Weights of a small mixture-of-experts language model, trained from scratch on English Wikipedia.
Size: 10 layers, width 256, vocabulary 12896.
Experts: 16 experts in each of 10 layers, 96 quick GELU neurons an expert, 2 picks a token, a sigmoid router, a shared expert of 192 neurons.
Training: a variant of Adam for the experts, 227M tokens.
Below are experts of layer 4 (counted from 0) of a mixture-of-experts language model. Rows are named router (the router's row for the expert), down (a neuron's output weights, with its number) and show model dimensions 0-255. Each number is 128 + 32 x the weight over its row's rms, rounded and kept within 0 to 255.
After each expert's rows: "comes before" lists some tokens at least twice as common just after its tokens as in all text. This comes from a sample of Wikipedia text that the model never trained on. Tokens count by the router's weight.

# expert 8
router [117 107 125 166 125  78 128  82 109 160  76 132 141 176 129 127 115 112  90 172 162  88 111 114 132  92 161 180 108 172 168  79 118 189 112  90 146 169 101 136 120  95 139 137 112 139 194 154 121 117 147  83  88 142 151 126 169 203 118 112 119  88 157 127 172  94 137 148 135 172  97 144  86 145 146 125 148 142  78 113 137 132  81 138 126  88 128  63 136 169 141 132  65 146  81 109 144 140  74 108 176 107 186 155  85  89 143 173 118 205  92 135 143 130 107 120 157 111 122 163  79  82  83  38  97  90  64  69 184 144 123 174 162  87 109 137 109 141 150 136 126 129 152 128 122 139 129 129 131 141 137 135 175 123 189 108  96  96 121 125 141 119 127  92 122 126 132 102 160 119  68 103  93  85 121  79 182 160 172 122 153 156 202 121 126  95 132 117 174 113  60  38 103 147 141  83 131 132 127 168 105 144 117 182 158  99 156 159 108  94 160 118 124 116  88  58 115 163  86  82 125 155 102 123 171  97 157 141 118 162 156 110 138 139 134 171 133 177 180  87  88  59 145 111 112 135 148 124 168  84 143  82 120 108 129 111]
down1 [105  87 111 138 194  74 135 109 123 112 137 141 110 141 101 194  79 194 133 102 114 130 116 109 116 134 126 157 226 176  72 125 177 107  96 144 153 110 160 138 145 176  84 172 168 147 178 128 139 143 150  23 183 111 174  67 135  87 131 128 146  79 137 105 136 114  75 124 103 119 139 108 159 153 145 106 108 116 157 149 130 151 140 183 108 151 135 195 131  87 146 129 165 163 100 120 147 127 110 149  99 159  67 148 115 139 100 121 108  95  77 106 126 119 170 187 156 128 100 164  98 112 142  93  95 162 155  99 133 154  60 126 151 173 172 108  98 118 185 102 123 117 118 103  37 133 105 158 146  85 154  79 180 136 122 119 162 140 150 116 212 131 173 149  62  97 156 115 146 163 100 116 145 154 122 130 182 116 159 143 102 121 127 121 156 147 108 143 162  88 142 128 120 126 162  92 161 144 116 128 133 203 129  89 158 163 116 103 112 134 115 201 131 140 116 170 157  57 123 140 136 153  80 115 106 118  78 197 100 156  89 155 103  96 117 111 122  98 169 151 153 135 119  90 168 145  99 198 145  96 129 157  89  96 157 126]
down2 [130 183 131  90 131 164 131 115 102 132 119 111 126 112 101  83 150 119 162 125  69 104 119 159 136 151 121 163  53 172 145 145  56 147  90 125 112 194  74 122 200 133 132  92  83 120 113  88 127  79 145 188  91 140 116 129 165 190  97 114 146 120  64  76 169  71 144 132 128 134 122 157 142 116 113 133  99 105 102  81 115  98  99 122 153  97 149 151 147 138 120 118  86  97  77 173 174  61 130 139 127 191  67 147 129 150 106  84 100 118 125  87 106 153 105 116 135 106  94 132 127 125  99 106 121 163 100  57 103  74 105 144 119 145 159 135  98 114 194 106 111 184 129  74 135 147 165 124 190 150 120  82 139 160 149 142 130 128 130  70 163 113 109  57 100 141 134 117 115 185  85 149 174 128 142 134 118 114 159 111 133 170  77 147 119 134  59 114 168  95 208 140 106 151 149 124 119 124 131 130 154 130  86 133 103 133 127 110  88 128 115  84  74 161 139 105  65  84 131 161 174 156  85 111  95  82 114 140 113 129 143 154  66 109  56  84 134 142 137 112  38 112 186 112 135 173 162 132 110  74 159 148 132 169 128  81]
comes before: " |", ".", "–", ",", ";", "0"

# expert 3
router [126 154 118 144 165 129 205  78 113  96 118 164 150 172 134  86 189 162 126 170 166 146 133 150 188 129 176 121 120 156 214  94 171 163 108 152 170 178 112 108 103 110 109 149 118 148 159 128 107 103  96 104  77  93 195 173 160 165 114  98 113 148 133 151 176 134 207 118 133 103  90 131 141 137 124 160 124 151 123  90 209 119 139 167 149 140 160 102 138 113 132  92  84 128  89 121  85 176  89 138 163  74 113 156 132 146  89 159  88 112 101 115 123 170 159 110 135 104 122 137  86  75  81  80  79 103 152  85 100 166 179 109 145 104  95 101 175 113 129 175 142 171 136 119 116 117 131 139 106 124 153 104 163 126 125  84  86  83 103  94 130 126  55  98 158 110  63  98 183 183  67 172 132 113 123 128 132 130 157 110 115 141 157 145 180 127 174 124 164 143 107  70 123 117 112  62 144 110 153 150 136 175 125 156 150  70 157 160  72 126 180 123 146 119 142  71 116 101  83 136 170 142 142 142 137 150  77 146  70 186 129 121 142 138 152 181 120 149 113 109 137 131 108 210 140 117 128 144 159 120  80  95 109  72 126  88]
down1 [153 118 202 121 128 125 185 105 124 168 145 138  98 110 139 152 187 136 157 163 156  87  82 158 144 116 141 147 128  85 144 187 121 149 131 104 150 111 104 109 158 138 100 124 161 180 143 144 115  92 130 141  97  60  94 136 112 179 106 162 138 135 138 118 104 162 134 120 113  92 132  42 163  95 116  97  74 163 165 172 142  84 155 173 137  90 121 118 126 169 139 214 158 165 161  86  80 172 177  79 130 124 107 182 154 127 138 112 140  77 102 120 125 163 169  48 102 102 132 112 173 156 215 106 152  88  66  77 145 145 129 147 141 104  69 135 121 134 100 140 131 147 119 161 170 180 144  87 132 131 114 121 111 123 129 105 160  92 134 222  80 147 104  92 195  79 109 146 130 155 110  64 132  72 139  85 152 117 105 144 118  90  75  97 134 140 143 141 144 123 122 103 113  81 157 100 115  98  87 153 128  95 167 105  81 163 158 125 122  85 101 108 137 183 103  86  86 201 104 115 159 166 123 122  89 137 133 151 130 164  93 124 189 122 115 103  88 117 137 104 184 169 183 114 121 167  76 141 137 147 175 124 136 121 153 113]
down2 [170 105 116 110 129 117 136 170  82 141 100 118 107 122 139 111 132 144 132 119  94 123 130 170 115  85  82 153 149 132 103  79 130 104  89 186 118 107 121  80 189 136 174 116  89  99 130  71 156 134 160 153 142 140 144 130 181  83  98 103  82 101 121  77 138  63  79 167 171  87 135 101 142 123 134 194  96 119 176 148 135 150 118 181 169  66 131 158 173 122 126 133 107 137 108 126 129  73  89 132 156 112 123 116  99  88 120 140  89 156 112  90 142 131 159 134 108 135 162 158 102 114 135  91 155 154 130 109 149 114 107 136 160 100  99 109 112  35 131 160 155 155 124 172  45 121 107 132  77 134 142 111 141 116 160 111 161 119 144  53 106 110 159  95 121 169  65 156 101  73  84 128 116  98 186  88 172  60 178 134  88 101  98 115  55 151 178 135 104 112 106 139 106 138 141 155 137 195 128 143 151 137 132  88  90 172  73 120 154 180 140 153  96 132 119 179 143 103 192  29  89 101  92 119 176 154  75 117 190  92 117 111 105 160  74 152  86 129  73 128 102 128 129 128  73 161 109 131  99 103 147 125 167 165 139 125]
comes before: " the", " ", " a", " his", " \"", " an"

# expert 2
router [101 113  66 136 117 122 194 117 107 129 155 156 150 160 123  91 150  93 139 115 158 119  79 111 129 163 132 140 176 179 175 121 136 138  84 113 136 119 116 102 131 147 125 114 140 187 159  86 121 119 143  81 142 149 194 150 133 159 156 112  97 156 151 132 164  83 185 146 110 175 130  56 128 128 153 174 140 193 138 166 160 132  90 134 148  85 158 160 103 161 130 111 141 116 142 116 140 148 124  60 150  67 136 126 121 115 144 193 118 113 123 134 119 163 109  80 169  98 109 174  83  60 105 109 122 105  88  61 173 212 172 116 156 142 123 117 122  94 150 177 125 167 101 115 129 150  76 114 177 142 178 117 115 124 147  92 108 103 124 110 155 148 103  62 165 132 102 112 186 165  78 127 163 101 132 186 166 110 143 120 129 135 168 166 117  72 140 124 167 165  82  81 131  56 113 129 123  77 172 129 116 134 112 150 155 103 118 138 122 169 172 135 119 123 126 121 126  65  49 127 118 165 127 191 170 125 128  96 140 164 166 149 137 177  85 134 150 152 115 131 149  81  76 207 117 113  87 108 115  88  75 111 154  39 148  90]
down1 [213 177 135  89  97 105 132 110 102 111 134 131 152 141 113 156  80 134 131 118 160  81  95 111 152 171 145 110 150 163 191 168 127  75 113 138  83 120 101 140 161 143  97 122  77 106  55 153  79  98 141 149 126 170 110  96 138 127  93 153  82 154  97 190 115 105 116 120 163 118 166 130 125 117 117  98 129 173 208 120 133 185 114 121 167 150 160 128  83 128 173 160 137 127 151 134 155 125 142 118 135 102 112 153 103 138  83 121 109  68 162 129 187 100 147 130 142  56 145  97 159 125 149 111 130 191 136 100 134 108 126 160 114 109 115 117 104 202 132  14 115 130 119 111 123 136 141 142 127  99 138  67 134 163 164 111 184 135 132 187 143 127 129 143 150 152 157 105 104 124 127 142 105 131 127 132 133 106 114 129 128  59 162  95 162 132 118 182 188  67 185 124 197 151 126  82 118 119 191 144 125 144  66 125 155  73 161  96 124 123 147  83  56  84 205 164 131 152 160 156 178 114 141 153 122 107 124 159 128 134 107 143 143 125  30 124 102  95 199 143 108 153 134  64  95 170 105 107 110 112 114  86  94 161 150 138]
down2 [100 119 115  98 106 106 126 139  72 112 131 152 105 160 133 121 150 137 114 125 105 116 140 187 199 182 117 194 134 142 164  79 151 106 155  67  91  60  80 146 179 104 173  50 106 136  89 115 154 123 147 125 117 138 145  62  89 172 166 160 103 195  63 123 155 131 175  89 139 143 141 167 135 170 115  90  98 141 114 169 112 142 169 119 136 123  80 134  56  97 127 148 180 174  96 165 123 138 169 150  88 125 100 145 143  98 141 139 113 155 109 158 157 144 145 139 116 120  86 163 195 157 152 109 127  98 136  86  98 109 103 171 152 132 164 182 137 122 143  82 123 158 155 148 231 147 105  86 105  89 163 118 111 107 109 118 109 103 115 183 100 136 149 138 130 165 148 125 188 143  69 132 138 161 157 145 161  88 133 117  75 104 129 108 136 124 197 128 200 180 173 127 102 110 155 144 134 182 184 117 137 110 144  53 122  93 116  65 142 164 116 130 145 125 167 156 165 141 108 151 120 174  47  78 128 124 142 158 122 142  98  65 189 110 123 146 116 156 149 162 147 169 124 156  88 106 135  83 118 112 160 119 147 118 127 143]
comes before: " ", "-", "==", "===", "=", "The"

# expert 14
router [129 123  82 129 120 136 161  85  72 100  74 148 168 139  37  88 143  91 103  85 147 113 114  67 117 157 136 149 159 173 176  51 139 149  98 160 173 160 116 117 133 137 154 125 142 151 150 110 136 106 121  72 122 154 204 202 147 155 149 142  79 134 157 109 135 134 166 124 130 136  97 144 108 112 109 159 137 160 153 123 222 143 169 116 160 113 118 121 129 130 108  81 111 110 118 106  93 167  85  97 116  82 109 132 127  97 173 149 143 173 184 154 149 119 118  85 145  86  91 187  78  88 115  68  90 122 128  85 132 163 183 148 181  34 116 149 141 129 148 183 113 138 137  93 117 155  76 152 180 118 126 117 203 170 123  79 129  87  87  99  98 113 134  88 128 148  76 113 147 150  92 167 122  90 104  72 139 132 177 114 105 153 177 171 176 101 150 118 113 139 104  86 162 146 100 137 108 105 140 165 144 112  78 122 170  89 116 164 121 135 163 110 128 123 130  63 151  85  99  87 134 182 129 123 134 106  99 126 115 160 102  84 113 157 105  99 143 180 128 107 154  69  77 188 143 169 139 104 130 139 124  85  92 109 122 126]
down1 [117 145 153 173 151 150 148 102  36  68 111  83 162 149 107 100 167 134 175 106 123 179 147 125 132 110 124 125  68 109 157 110 108 115 119 140 133 176 154 102  78 121 153  74 138 124 169 150 130 143  90 152  86  87 155 171 112 161 107 130  92 200 150 119 110  82 101 113 131  58  98  58 132 166  89 197 137 129 132  96 100 115 122  98 143 126 138 137 137 119  72 108 117 110 178 148 136 103  88 118  80 125 164 130  97 110 160 139  77 130 147 145  87 160 109 121 114 112 177  49 130 121 201 118  92 103 122 148 168 122 130 119  58 127 123 103 139 108  66 155 183 144 108 165 128 109 137  50 164  55  79 147 184 129 172 126 157 122  86 150 145 147 109 109 130 127 168 110 109 141 147 141 101 129  87  72 104 104 134 126  92 169 127 168 136 127  92 121 109 171 111 106  71  85 141 159 116 183  90 100 111  64 157 123 163  73  23  89 153 112 162 174 128 148 135 201 163 164 129 140 102 130 109 127 117 149  97 117 144 103  81 125 153 166 110  98 131 130  79 162 131 122 151 166 104 134 119 151 147 167  52 122 139 145 104 100]
down2 [118 103 126 148 123 145  77 130 145 129 152  78 203  70 160 103  94 118 152  68  70 129 154 227 119 158  89 147 144 119 151 134 144 141 187 135 118 112 151 153 112  87 104 163 153 116 163 178 113  74 139 182 174 132 108 152 140 236 131 108 108 163  97 144  90 203 120 130 131 156 122  94 117  95 154 177 144 128  87  89 114 136 140 103  58  65 118 118 104 145  99  96 127 138 117 100 129 140 152 119 135 111 125 112 173 114 142  69 108 129 166 141 151  95 129  76 106  96 128 109 174 123 135 136 108 147 165 121 153 105 137 140 137 106 115  87 137 153 113 100  84  79 120 152 103  69 167  89 142 189 124  98 123 130 111 174 107  62 124 209 140 159  98 117 139 141 155  97 148 106 140 140 125 128  50 167 181 191 107 146 128 109 137 135 154 158  75 103 118 172 135 113 151 163  64  43 168 184 130 170 116 167  82 157 147 110 124 190 101  77 120 114  86 113 112 125 101 147 112 120  81 196 105 196 134 136 129  97 140 101 116 120 105 149 139 139 115 117  94 130  90 136  77 150 131 121  65 161 131 112 127 180 125 115  87 157]
comes before: "|", " ", " the", "-", " and", " The"

# expert 15
router [ 85  95 125 144 130 132 152  46 130 103 162 156 177 109 142 102 111 107  83 103 135 139 123 133 119 134 141 135 134 145 140 123 118 162  91 152 121 137 143 133 107 104 142 147 128 137 158 192  88  76  98  94 161 137 194 170 119 186  96 110 104 120 161  96 147  94 144 125 101 145  96  77 142 118 138 165 114 145  82  96 151 115 127 115 156 153 121 131 115 123 133 127 115  80 132  50 114 183  85 125 171  99 124 125 162 158 128 155 118 114 103 123 151 164 208 102 146 118  90 211  71  56  41 114  70 129 132  95 119 155 110 166 195  51 144 149 138 106 184 151 131 165  85  65 142 138 126 131 130 173 166 105 190 106  94 127  53  88 183  98 111 145  83 159 143 159 116  61 171 132 134 154 208  97 154 104 155 133 134  94 150 117 176 122 132 110 162 113 177 121 103 115 156  72  52 103 103 100 146 147 128 123  98 101 186  82  89 172  87 123 155 153 114  99 102  69  97 101  79  95 165 174 133 128 151  93 165 104  77 108 148 116 125 145 139 122 134 152 136 180 121 107 114 108  77 139 136 129 144 118 101  73  97 141 129 117]
down1 [140  79  96 122 128 128  90 107 117 145  90 166 115 149 116 160 130 115 140 153 161  79 104  31 124 122 151 158  92 120 183 145  95 115 157 119  88  79 132 110 147  94 142 105  93 103 153 172  87  78 118  91 144 154 131  85 105 111 106 158 165  88 142 175 133 123 106 125  64 106 171  91 101 155 145 182  97 130 123 152 112 118 166 164 152 171 136 217 130 121 132 136 118 140  83 115 147 141 137 141 120 137 127  82  49  82 115 192  79 132  89  85 131 156 124 131  72  86 154 108 174 184 167 139  39 127 101  93  91 161  73 146 117  84 130 135 125 169 121 140  99  92 171 168 167 111 144 110 135 226 134 121 229 140 118 178 150 175 126  96  45 122 135 175 140 170 116 137 138 110 123  89 175 151 109  86 139 130 128 120 175 116 146 128 104 110  71 122 102 135 120  66 102  87 142  78 176  98  95 136 142 157 141 121 137 126 134 129 170 115 107 117 154 101 142 125 128 137 136 148 161 128 125 107 157 147  66 117 157 117 115  99 141 109 158 154 100 168 151 152 150 134 125 119  48 100 112 110  85  47 126 136 107 184 103  92]
down2 [111 100 169 123 136 124  98  85 122 131 134 164 129  83  92 137 156 145 126 107 110 109  93 166 126 109 113 170 139 186 132 175 141  78 166 170 129 141 153 147 149 154 130 169  53  29 151 164 175  74 124 112 141 176 148  75 124 114  87  76  71 130  84  75 141  94 122 164  85 176 157 162 148 147 132 139 133 134 165 132 114 138 124 161 174 126  84 124 119 146 125 175 150 135 115 156  80 102  58  91 116 111  67 138 102 137  58 103 168 117 129 172  99 102 133 148 120 131 186 213 110 168 149 186 157 115 123 127 148  84  73 121 133 143  52 167 160  80 163 135  67 130 172 146 115 128 162  76  91 118 133 116 149  78  72 134 114 161 125  66 142 144  85  91 161 120  75 161 110 110 119 116 167 186 126  79 149 116 137 109 141 199 109 138  99  67 176 146 116 115 128 147 111 110 142 169 128 138 174  74 121 122  93 165 133 178 109 104 110 142 115 212 113 165 124 107 161 105 177 124 126  64 103  96 123 147 125 137 187 124 136 106 107 124 113 106 103 142 183 119 119  92  96 114 144 115 127 150 169 110 155 131 133 159 163 157]
comes before: "1", "201", "0", "2", "3", "200"

# expert 5
router [106 133  82 133 159  92 139  69 146 130  93 128 168 133 128  99 181  61  94 158 142 131  72 122 173 160 138 138 139 122 188  65 120 138 123 132 210 116 151 135  92  97  93 142 156 179 142 147 126 131 137  85 132  91 167 149 105 208 140 115 100 144 102 146 137 118 186 153 165 146 103 115 142 126 143 147 168 151 129 121 174 143 140 150 117 182 203  94  58 114 116 143  79 124 118  96 105 147  75 112 193 137 123 132 141 117 130 148 117 149  64 131 143 185 122  62 133  71 130 167  55  96 100 104  61  99 145  84 157 138 187 140 180  85 147 116  86 149 123 169 127 152 150  99 173 131 118 113 155 166 156 118 151 188 123  64 100  91  96 120 131 140 139  68 153 100  79 110 156 199 126 118 157 135 115  99 139 124 151 121 117 138 140 135 212  55 110 124 135 163 106 132  79 140 126 112  89  76 198 171 127 124 108 153 159  92 157 116 127 155 157 139  90 122 144  72  78 119  51 148 120 150 123 138 177 117 147 159  79 141 113  72 152 119 115  79 164 139 133  80 108  94  93 189 117 115 145 131 145 127 142 136 104 114 134 105]
down1 [191 124  96 125  94 161  88 110 133 179 106 101 182  74  98 152 138 128 137 102  99 124 183 105 145  83 127 121 140 114 153 104 155 150 128  88 122 110 123 163 105  81  58  66 161 129 111 143 101 129  90 120 169  98  67 150 140 204 128 121 125  89 120 123 159 112 169  86 109 178 152 131  40 161 100  61 145 142  99 130  90 147  94  83 127 130 100 120 141 101 123 140 141 120 111 119 138 104 169 127  96 168 109 105 139 182 122 116 108 107  97 104 116 162 149 175  59 189 108  65 152 110 137 113 103 137  96 191 143  77  83 179 123 150 153 173 172 165 118 147 124 113 148 116 111  95  86 146  86 129 147 133 115 100 138 113 143 140 183 116 157 148 130 111 127 161 117 137  81 149 145  82  83 136 101  95 163 157 125 130 179 216 128 143  85 100 171 150 136 120 146 170 130 116 108 132 102 165 123 122 134 140 168 171  80 154 161 219 128  56 124  34 187 111 184 173 112 155 123 120 126 103 148 120  91 108 141 124 128 133  64 109  95 118 113 133 111 128 102  97 168 172 110 157 137  72 126  99  68 147  61 131 169 144 159 166]
down2 [142 101 128 111 136 143  91 156 147 116 110  56 196 117 133 113 186 168 169 158 134 158 137 148 142 113 142 131 160 122 165 187  79 104 111 109 129 137 159 103 136 117 105  98  97 129 105 138 156 115 159  98 178 102  45 144 137 159  49 159  98 146 137 103 111 107 129 138 140 150 137 118 129 140 119 127 149 149 120 142 146  93 138 188 101 161  99 102  63 100 136 121 160 141 109 153 134 150 137 101  83 138 146 120 170 159 176  51  75 147 101 141 141 103 106 115 115 119 118 139  98 121 180 144 109 128 118 182 150  91 132 108 123 123 162  91  90 153 156  92 111 141 198 161 101 136  54 127 150 110 128 144 150 134 183 139 180 138 168 158 127 159 145 157 112 130 174 226 158 110 131 132  80 147 163  57 129  98 137  71 126 180  69  92  90  96 103  69 101  67  80 146 155 124 202 109 142 111 169 117  95 133 102  86 121 138 125 190  65 103 180  99 127 148 134  76 121  65 131 124 119  99 138 126  93  95 148 126 130 188 137 205 150 160 103 140 108 136 193 137 124 101 144 162  83 132 147 149 137 118 221 126 184 143 177 153]
comes before: ":", " to", " the", " a", " in", " by"

# expert 1
router [107  95  94  89 114 105 125 102  40  93 100 150 154 147 142  94  92 131  88 204 125 120 107 124 139 112 103 140 151 160 140 125 110 129  91 150 190 105 127 129  78 158 136 131 154 177 177 187 127  93 140  80  79 148 191 216 120 146 120 124  84 131 158 116 144 112 153 150  98 124  80 113 130 188 138 170 127 162  97 111 160 122  59 174 149 138 124 146  51  99 104  83 141 103 138  76  93 151  99 117 115  92 143 122 134 126 127 189 138 142 112 128 109 129 147  48 168  82  65 135  39  72  88 106 100 117 127 120 105 162 150 119 147  89 146 168 103 228 133 189  94 182 142 141 130 115 136 114 154 130 155 136 160 152  98  89 108  60 118 123  66  89 101  95 144 157 104  94 170 195 114  83 152  78 147 121 170 129 102 120 141 159 166 166 173 122 142 164 175 145 119 107 158 100 138 140 108 136 166 117 113 117  97 119 163 109 141 132  83 153 183 158 107 117  92 120 118 109  95 175 172 168 112 156 152 143  97 102 120 119 144 127  72 112 148  84 122 166 147 101 123 108 106 155  79 124  74 136 153 180 100 114 125 109  98 144]
down0 [124 125 159 164 102 148 127 102 145 113 136 103 134 129 152 133 107 138  99 117 164  96 123 179 141 149 119 105 150 123 133 112 173 137 124  95 106 160 150 184 143  67  89 126 110  24 129 139 122  89  70 129 154 147 139 113 117 229 163 150  88 130 120 142  66 145 129 140 153 151 146  93  98  98 163 144 112 121 132 113  91  98 203 127 151 137 195 144 142 122 121 133 103  79 128 122 105  56 167 113 108  72 165 177 120 130 123 161 124 126 136 109 108 138  87 133 119 153 158 176 122 187 175 100 113 167 161 109 134 137  95 126 131 146 154  93 135 104 167 103 132  79 103 101 149 141 162 114 118 186 187  92 119 134 209 154 136 164 118 151 150 191 141  92 132 120 131 199 167 135 128 134  82 127 150 195 119 127 123 171 115 109  82 136 141 124 110 162 115 128 139 182 177 154 111 110 148 143  73 190 158 159 142 194 159 100 148 125 112  90 119  58 155  96 134  70 123  69 130 131 180 153 182 126 148 143  92 150 171 122 146 153 193  97 127 173 179 151 132 108 150 135 136 119 202 151  78 218 151 155  87  81  94 155 178 127]
down1 [ 55  88  69  94  94 106 114 201 137  95 117 102 174 173 137 120 142 133 130 111 147 104 134 119  96 117 129 144 154 196 119 157 161 112 178 138 118 144 138 116 126 133 214 148 137 147  88  96 213 153 179  93  59 120 115 136  79 100 124 145 184 104  60 138 143 155 107 107 128 195 117 163  94 132 133  69 130 146 145  96 205 157 114  82 157 111 128 127 152  41 123 130 161 120 192  87  79  75 113  96  93 115 118 102 136  66  83 185 135  83 144 122 110 101 116 137 111  90 113 112 101 137 128 188  93 105 154 135 134 154 151 175  88 131 166 101 168  90 168 144 130 124  85 135 112 115 108 130 148 137  90 168 118 115 130  57 150 137 158  91  67 188 138 206 135  96 181 156 105 128 157  87 125 130 128 126 120 132 140  91  89 139 133  87 135  89  88 158 134 170 176 133  68 116 148  85 166 116  94 145 137 144 122 123 106  90 151 106 182 167 149 120 134  90 152 103  65 141 142  96 146 105  74 162 140 150 156 113 158 136 140 168 182 124 162 172  97 112 151 154 113 127 140 135 113 182 137  99  80 139 147 119 149 144  84 131]
comes before: ",", "\n", " (", " and", ".\n\n", "'s"

# expert 10
router [ 93 123  65  95 163  87 165  78 117 127 109 133 120  94 132  72 161 121 121 164 145 122 131 107 108 132 139 173 146 203 128 135 102 169 129 176 131 146 118 115 118 192 128 110 135 180 194 169 121 129 107 108  96 131 181 173 140 145 116 150  89 159 142 122 167 144 138 144 147 142  68  99 128 196  97 142 141 149 167 120 186 125 135 132 154 174 144  85  52 148 115 152 121 118 104  96 144 115 114 108 166 103 123 104 166 123 102 147 116 153 141 101 116 181 147  84 132  96  62 163  51  53  76 120  80 107 136 120 116 143 126 173 135  78  91 134 151 198 108 183  92 130 142 147 137 162 103  88 151 148 140 170 152 137 145 119  97  75 135 102 112 167  85 116 160 151  66 101 184 162 119 107 172 108 109 144 139 156 164 122 130 154 180 172 176 107 102 111 148 153  94  85 153  98  90 108  87 108 148 140 135 121  61 144 156  63  72 134 136 139 201 182 110 112 117  84 104  92 135 164 145 171  85 138 179 153 160  77  97 178 162  85 111  88 131  69 166 164 120 110 139  81 144 154  86  95 103 147 122 165  78  83 132 114 130 146]
down1 [119  93 173 125 105 111 136 115 153 157 129 130 154 159 179 108 121 214 168 108 147 126 160 100 126 147 134 155  78 159  96 130 131  55  90 162 117 119 203 121 122 131 113 150 154 136 138 162 125 172 135 143 109  54 136 122 141 201 163  95 156 177 103 124  94 167 133 128 135  83 165 146 138 104 153 207 215 114  77 116 145 168 147 134 101 144 119 135 148 100 136  77  99 111  93  73 108 130 117 151 130 160  89  96 148 131 175 112  84 148 131 163  87 105  93 189  79 152  86 144 152 156 143 104 150  59 146 121 160 153 132 158 118 150 131 197 146 140 150 107 124  90 160  88 116 145  94  96 121 154  86 160 141 130  85 127 121 110 177 133 168 144 106 164 136 188 130  96 136 142 130 146 120  84 121 120 159 139 109 132 122 121 112 120 154  69 114 140 158  93 130 171 148  99 109 163  50 140 134 126 153 177 164 108 173  76 107 139 101 132 116 124 141  44 147 128 117  63 108  75 109  92 117 138 150 147 199  66 102 135 130 217 160 192 141 124 147 160 136 144 157 132 195 121 130  97 160 127 208 109  90 203 142 150 131 117]
down2 [162 124 110 160 137 140 139 125 204  76 123 160 154 106 113 131 110 166 158 136  42 184 174 156 114  60 105 170 162 115  70 107 184 188 173  81 139 105 120 173 117 171 173 152 135 118 115 154  36  78 160 142 175  88 146 165 109 226 136 164 147 147 106 174 176 117 164 132  83 108 127 123 149  76 142 142 152 141  96 139 105 126 140 118 122 144 101 105 163 175 177 116 174  93 144 112  91 164 136 100 147 146 121 111 117 143 152 101 142 153 172 145 112  71 116 121 156 108 111 136 169 176 116  48 100 122 151 132 100  95 127 148 103 156 223  77 138  91 140  75  55 130 141 137  72 122  90 156 166 107  74 152 121 109 160  89  93 135 127 137 149 181 150 143 110 126 116 108 100  97 171 123 149 108 165 114 108 115 120 102 169 105 140  80  85 105 110 117 171  93 128  85 199 132 124 123 118 171 157 153 127 149 178 124 115  84 162  99 125 103 169 116 160 194 104  70 138 108 116 109  75 141 138 166 127 151 129  99 111 146 122 142  86 128 177 138 120 108 108 114 169 129 147 157 138 100 135 168  87 123 120 122 127 145 163 191]
comes before: " |", ",", ".", " (", "–", " in"